config = dict(
    n_layer=9,
    d_model=256,
    n_experts=128,
    experts_per_token=4,
    d_expert=192,
    d_shared_expert=192,
    activation='relu',
    moe_layers=[1, 2, 3, 4, 5, 6, 7, 8],
    router_score='sigmoid',
    normalize_top_k=False,
    routed_scale=1.0,
    balance_loss=0.0191,
    balance_bias=False,
    router_noise=0.1,
    shared_expert_gate=True,
    init_std_router=0.0127,
    lr_router=0.00177,
    vocab_size=16384,
    norm='rmsnorm',
    norm_eps=1e-05,
    tie_embeddings=False,
    optimizer='muon_variant',
    lr=0.00963,
    beta1=0.93,
    batch_tokens=131072,
    seq_len=256,
    train_tokens=794400000,
    steps=6061,
    dataset='wikipedia_en',
)
Below are experts of layer 5 (counted from 0) of a mixture-of-experts language model. Rows are named router (the router's row for the expert), up (a neuron's input weights, with its number) and show model dimensions 0-255. Each number is 500 + 25 x the weight over its row's rms, rounded and kept within 0 to 999. Numbers have three digits each.
After each expert's rows: a language model's description of what the expert responds to. This comes from a sample of Wikipedia text that the model never trained on.

# expert 14
router:473480500479471532477524460479519519507484468530535502462466521490478529495524476446498536474511518532501493482531519497531491492526526473459486514526466448520484479486469523516542470494526511523490490517477518510504497497517526485540517480532472470517530516484459526501490535520513506481484570482532486514464525524479532447513528522478473462516514483487445502526496474476519473539497470475510469474471543554482509508522511477529495547477520536483528481492473526524525504485528529470484510532527505507538485497525511473522526522474508480468489526520509538487468527531503501474480473484537475471473520571527521491491473471521504546505507503475518528520526471480528524481475506519479463482511486519483472456530475461482472537486512479515497507493487466523506485545475474
up0:470476493524516498505480488512470523544536527515498502502520477465498518548545498494481499514479481469543517527494562484515496509482497513482503503531484481552482488497467482477499533495518532505498469521516496508529501514515459505499480486524534513493527463478473467516533496476449494530463509535489534539484524548481458459547586498500495493507482481482534484538526542480480513542506479531475545489466514489522501522497518459494497506506514505453472444532528522501522494497522539539528511475534519479439462479475458500515453507494438467506505479497499516533507514523522555501475511540497498478480497496510512486480490485504475530488501505518509560530519530483453495474491520513485491505497476527487475508547510480509489505483499483494492487536505454527504489535504455
What it handles: Participles and modifiers. Past participles and adjectives before a noun, such as populated, erected, imported, opened, operating, plus "the", "to" and hyphens.

# expert 46
router:474479501485464514493522455478509535492487449535524522470468535486476537519526475437504537477506515527510484499529532485533483495521522503461486514524470467520490476473483502523533476511522551524492493519482528498529477484523522478519521477538474480523533526498466501488483537520479504473491541477524479508471527515478526469484522521471487473518499476482453499523475480467517466541465468500522455475458542536483514498518513462531492549474515539473533480510450524529526512482516526465500537526519507502529498485492514473499538516492491476473486531519520538471484526548495522471485472484536483473472523578525503485511477472527525528486520483469518524518521475491528523485493503532488486486503484520477475462527468461481484541489508475522500497501488469513520485530480473
up4:494501512542474478483510452504523519479468486513498540474502501505477521519457509513495479533499533516515487507500486517452507506531528482460467510510491442567528534481510551506486491469520522561538475518482504479426495495531514480472555530486534472523495521516489473494487529475482494469517504482456498540493567493500489481493501516516531498541510483469511487508482497495486488508470448475484486515489538500502532529502527474484485504482476519539544479486491529551493501494530551444515495494503502500482552487505488461490466486533479421502455505500548498496494530504517505475515511445496509491480565495493490498494488481506523516485512495515500509511492490483479549568480497503479558501517476491493489517533494509507497474514503524509463503475503498533518514487464483
What it handles: Abstract nouns before of. Head nouns after the, about to take of or by, e.g. harshness of, morale of, landscapes, family, Army, campaign, length.

# expert 31
router:475476497479467510479505463472538535512496456540508503469468521494479534491527479442495539481521517522502488487527526494530472492523522487458475508527488467523483475469485505519523475497523513523486485518479526499523473484521545472514518483526473480519530525481471515488497533527485491475485550486521483511476524506475529467487523519475478477518506483488463507525484468470522466516488471473532464460474537524477508495519512447533498562475524545482548480501475529528525509481528530475489525531528513511532483492486503470490550519479495470473477518513512541468444527527495526469478473479528482473467527571525523493508478469519522541477509503473519536512522471475534520489481513507487456488502485525476472458533467469477480538493496478495508495500491463513503478532475473
up1:503482536471499488503453485476530524479486467492470524459508480534507538523525467516468472472514480493470476526520517490524492523506488480545484498483540517508491478476476522486442522526477485533512484465485523512519470480525504485511551521496534481478553470479505493520536512490510513476517532532548483485500496496503528482530524474514522533514511497500472494496481497454499480473475471484500514558450469506460467509590552475501493473482503520477523464444501476506525569487497503461510509500487487483479515476474485481482497522493457498508514525475525477513511528482489496533491475508513478511467511469462502445541527505537505499513502523463524513482502500534547524510495485471519517520523498513513495492506507508489431447502552498488482519506483458523527491522523460
What it handles: Copulas, by after hit, coordinates. Verbs was/is/were after a subject, by after hit (hit by a truck), day numbers in dates, and longitude digits in coordinates.

# expert 12
router:479478489486479510481521459475527528504489459524521511466490532486482524511530476459483531473513522528482493494532534498527466490531528494469477514516475453522487481468481497508541471515535525526463495513476517513524481504519528475507513487534469478515529528501468485500502527541506493480490533485526522500503525531476538461475523517469491478525508487494456507529487482467512469538466470485522454483469534532480518476526503452526491559478530552475542479492472527525530514483529522470505507525526499502519489493502530472516519515476507481478521537521515548468471528542496532459486472485535475467471524545515519504505475479526521527485518512470519531506531477466524522480466521519477467489499482520470466459526478426504473553494502484522488505516486463520507482526482473
up0:468486499488497545497471476503548449542481504537522452463507493520511525506488494478519526482487497529521524499503456449496489457512529480521485503499497504512508488496524490467475459523549520515508520502462517469519511541502520469544493506494469483487476502466467459490462551475481460510509458498500498478502510545529499490531538491523475506501465496464470512491499514475517535505504490496495532493507448516504536510508517453516507510506489539477458447502476511499485489524545478542504504462487501465486500540493478475465526517477504518476496520539510508505496555464499482525519489495494529493471488533513530463484530542563518530513496498507481495471491489532478535500479545496500517558501501466487479440513498466514545513471499456490475517492449455549480467502499500
What it handles: With and along. Prepositions such as with, alongside, along, of after nouns, plus word pieces and cells in squad or results tables.

# expert 42
router:486486499474475524486537468473542516511493459531518493454475524487483535506554479446497536479509520527506491505532531486537492490526532478451465504527483467526491481463482486510521477511537534527484491522472517499533480484524545466531516490533469476529530515481468490490480533531514507473480547480519485507486528512478534465496525521475484471523501482474464499528478464480527481533489473487516484483464537538479519488522519444537499560474520537478534483499477529523529501484520524471503527529527506518523482496509516472498533516476507479469482533519513543482466530547496530464480470477529488470469521558527518484499477475517517540493510503483514534512529478486526524492473510515481458478500487515482466459526474468493475539479512483503513486504491462507521474525479473
up2:530463482514476486514521504570545521517491478546527493486471521471515519515492478525469488554520546527467527523477485480496506518480502487502508479490535509526513474530494543534495475557457534549486524506457497513522512522505484499471487487551496519557521495430515513520505499476492497499469481520522461497492508498448470485495526505474509504500510474513522504536486493499496490492494496506471506518479529462492478491505499497524504495476512499486501494512511467480525486502509500493494489503500518492513490516491523499486497520511504414513539508471462533437505530499510505495537511490432470523474516461492413531500519499505525495492425518485482509503512539491526552492498513477488503482476478531482493495523515516498474488515521502460474486543526489534568509487451466
What it handles: Parentheses and auxiliaries. Opening parentheses, line breaks and auxiliary verbs such as been, has, was, known, plus non-Latin script bytes.

# expert 44
router:470488507463471518497527448471518534491493439544525502468460521480479531478528477438493535478504523528502485495528521503517471487526536475460502513519494472515487474474488502521502473500521514527487501513480509492521490506516533478524511459532474485529536517489458508516485529539483489477487525475524495514493533505479522457494526523474488469512497483479445511526462474466518462523488469500525480486462543526477509504524508461530514534482532549483535479495476523523530523491522528469512547529528496498529484482484504476495540524493493477467481520519521550498471526503491525464482476477531474469464523546528502504520477465526522539488534486484516526512520474461533524486484503528476474483501492515448472459529456465492455538483514479506477496514492467515522476528483474
up2:511480553470537451487483500532453507523455501478537518500523496467460510490512520509515498505481510528462487524508476467518484477521500504484463494517462489523499508488488499496501555482514517495463541505447508508515499493461476506517500498527487461492503465474497494553505499468484547496530525482503539562518510511476536491511481533499522497488469470492521491495515498541503490507480499558497485524520536507428546495491558513484444481517505496486525471566508511528544482519503488523500501490545502478550508482519490482520478539536481478484519531497501484520502504497523514454474502496508491488514499507523525528514512495475503517446483516481493474517501539513474457581441502499485517536485486530474496497497508476522516524511494451492484542452489541504468489533498499
What it handles: Article after into/under. "the" after into, under, played, as in "translated into the German language", plus table pipes, "both", "same", name pieces.

# expert 48
router:476484501475489543493516456471542526522487453534512518454474521488486527517539483472509520483515520534508499474530535515541471487529535487455479512530488472524501472476471505506527472488528505527487473515477530506530475496528539471487500469531473476513529518470464506522479534521528490477484545481517487493477532497480519489517528515454478476512515486498474498525495455471519465516492469467536488486488545528478512505521490462531500537478508550480522477481488533524527494480514525474491512524527492529545488494535496478517555523489505475472485537517529531481467527550484524470480476477533492469470516563522524501537475480523520543469513510467520531507527497482525528487484510512485445486505486523475468477525477453477466532474492476502489494513490472491512478544485469
up0:536489504511464498487504488488488507482518471467476473491498520521526522500521515513507478556527519535522508474472486490525532500462448525512531477437485477512524506503460475510478475466503510513503491525536508519518459461510472492494509527507502494512504506495548499506537511463501508493475452510442510480463475550493497480505521510454507498476516507553514503504503498515511486500509513493507491530505547501487517463514523567536491466485487500519485459503540485515516528461550514483497535527528518496481481468520520462454498478483535486541506470485510490518485520493490530537479498493527496485519529495501485487544488498533531493508456536500532546491545475505506550514464445517461472533507492504536492489520540501519492483560503501532417502462498516518477487537451484
What it handles: Prepositions after nouns. Prepositions and connectives after a noun or verb in prose, such as from, with, by, without, despite, after.

# expert 3
router:476479512479480494487513450480534522506489483552520517463450527481484522505531479426510535480510526529504496489537519498546480499522524471464475516533470468518498482476490502520529471510530529520480493517476518515532481510505533474519525495526468476517534517492461508503484531530492489475483525480522481508488532527479515467481524517484486487524510481489451488528504465464518477522475469480510466495476539534476507484521519466532498550479512544476524480498488530526521487482526520472508550524530525505513485502505508466482541514486480476469502515513520531458469519541495535469479478477531480475468522562528504485504476473518517526485507510487514530510528479445525526491474489524495458481494485523478471442530466452473488544480496470507505487520494462534529485539484468
up1:482524536451483497493505511526493493480524508502500499504506528502467522485529483438523506504517493526505500503466478455518486465515485500523511521568476492501486476535477480500489496530516515531448499495503528456544486486479538458488515544520502481529536507508494528455504533514473532472473490535539511493474481474491502471469508556523517487507523483502510505531513424492536544469520516516565474548530465527465495528530496484545541525464489475501486487512490463529539459530521515497482501461528499490492483475502512489477499546468481496477496525502494533497537500549484520456486493503508510496508516460517501499528510460462529473440526501519488483530477474478539483520509540491478505469479460497530477523501459491462484514488488525541492491503497501515467523515476502
What it handles: Word pieces in names. Fragments inside proper names and place names, like And-h-ra, Carolina, Maryland, Africa, Jr, plus "of"/"the" before organization names.

# expert 49
router:481477501481480508475525466480528529492501441539519498452469531492484531498552477435485543476515520524522471493528514499536484489536528478451470513530493476520479477473480509515536472501534531520479499519479516485519477506515515469518519485514476470526536520491457490501488525546495495476486532478522486520471526522476534460488523519471474473518507486489453496525489477468529467533489477478530467476455535523486513496522503437526486550479514545476547475495484523520527508481516522474500521522528493506530491486506498469506520516476494485472488522518514528466471532525503522476478471480529499474473524561523517487512474477522517531464533504504518527522527475470526524474478509518479473484494483516483473467522473447476453528470524481505494495499488467515527479535483470
up1:569501509487540517515460502488417491488515525503499511484454528501503490528481479496512524463534557527475502511478456524516485506497515550444512493489486554505466473495533464494535525480508494533516466506493532522493509504482516481495525500496480507510496521476481480517464501521532509472512531492497525513556500491514439530482532518505485523486499477494529505485499522500503504529468505470484491560502511448474525490489515529519493471475464528465493498548555523518498427498519493461516489510513504456490492479479473458479496482476524428469543499530492488481496539505495484507472507527472506484483517513469516465468468489472529515534505484496509489473496505497493499529495501518488484499522523509462493473472470467481527446516466539475511468495495471547515502476538501
What it handles: Name endings, table numbers. Final pieces of surnames and demonyms (Hungar-ians, Vallet-te, Young-jin) and numbers within sports tables or scores.

# expert 61
router:487480499472478533478517460471532517494502458537523510464468528491482525523533480450486534475513520519505492478530513485523481488533538503479478524522481454524484480481467494513543476495523534528494485512478528500517466489521520467525512484525473485526528525497460506502501531520488503475484524480526480505484526529476536470487531525460480467510503483474454509525468471468523477531476468487515465464473545546484524489516516450529516552471517533474552482496461511527532502478521525472493527530520508489526483500485501473497544514479493472470488535513534528468467532539493527468483473482531481473469519571531510494519478474522523522493520507450521529510528475482525523495480504515492471483510487516479469457526473465466469536486495479510491494497493460515517483522482468
up0:479526465468497536516506559484491498520523526475520486479485509531507536540503489512477496497490500502538503489495503513490495472495502532519470505513497526505493487476531484463506521530516535490508515506496511540441509506490512494473551520528531488520473510503474478501481557472525513467475510492561499478441514459467517490505490540494537492503519512538498515577490494526541504538528479504509444514516483473521452447496503458492550464508494527490471441526494555496532526507516506521525509525500522486531506476494524421483502498504477494482487503524497514499508508496518497523542496504474479478489516474497469517491466501548480500481502487533463552485485489496498535468470513464533532496469527553506485522521479534522493498520478481555512469507480543493527477508487538
What it handles: Inclusion words, table row starts. Words introducing lists or members (including, include, as well, together with, made up of) and pipes starting table rows.

# expert 24
router:482472498469486518501507455476540518496500439528532512455475517479481529505525487432498538476517522519504496472534517503525483492539517479453468525523476467517482477473484495509536472520529530524487484521474517510524477497513528472519517486525472464518528530487475526500490525527485482481490540478521493501489526513479525456468523520483491477510519481493448510522487474477532470532475471477513455489481525531481521485520503460533498555477525544474541484488485526527523506482526530471506522521523516494550476493512521471489539515489495476478488535515507531452459529535494519470479472477529483466467523574525513489513479476515521550491504505490521528518528486480532528476466515517490463485490485525485472462530478470464498547498498484513490491522489471513516480536487471
up0:487509486486504511506488491510558494484517504512487476467484535470490485496471501509495505453534520464541496454471503493440549482549479475450502481484522494518540541499539456546476488473493478487469492520497491488528506517516525520513520466510514484539493526523462500531525507500511462491480479491511528489511513509497485483494501502555493520513469477524473502508505476494515566470539492500525506469477498468463495517488520479473531497518530492460474471514494549536483503484499548523529483516509505519491513483496525437500540505474527490526489567494520500454467544495509508517450491490496469479502531495493539560471553508496491509512517474494556521465507537492490524493473508500488484485542494518493439528515468488440492503512529495551506492525490503538527490516483482
What it handles: Prose function words. Function words and sentence periods in running narrative prose, such as by, the, to, against, also, building, design.

# expert 7
router:479477488477480518480525469478526530512492459542522476463470526492480535511525479434497536475515517531520480492528517506537492488531530501450467522515477461521486478463487499502532478500540524523485490510482505500526471503523532480526507486539481472526537518479458499483490538521478496474488551480526498514480530519479525466479527517462476467508510485482443515524481476473526471534476470488518464475469532525489515507517514440528516551479525536479544476490460520525527509488526518470501526526522476499519485486506514474513534523483496476480486524514522531464471531549497530477477471483527500473476528565528489511506477469522522547496522496476520531511529484475526524493486513524475470479505482520481466461530479468480478553495508483513492488509494471516520486515478470
up2:502472544488462534537485517495503528501478508492491502502487509470515504472494502520490547475527506496507475510501469507561489483504499492499486525495430470526502537466484532485480468534494492528493468546485505508518501483518503515542534445502524495477476481498498472515491489531504485520514493503484499527520542477499437498499527513545510475473495504505525508502487505505512534520501517516522484496486516457506529476476524443462470517489495566541498433545487453544551541492448503496541517512524466514453488515483466475505504521497472482506497526473481486469500501491528492478515484467545444502508490529530502503519465476556525524511516500486518507490524530468530494477498508525500461466486497520490462559495485458482495483479523523439469488499479556496483491512525490
What it handles: Function words, name starts. Articles and prepositions (the, of, to) inside prepositional phrases, plus opening pieces of names such as Min, Ban, Carl, Max.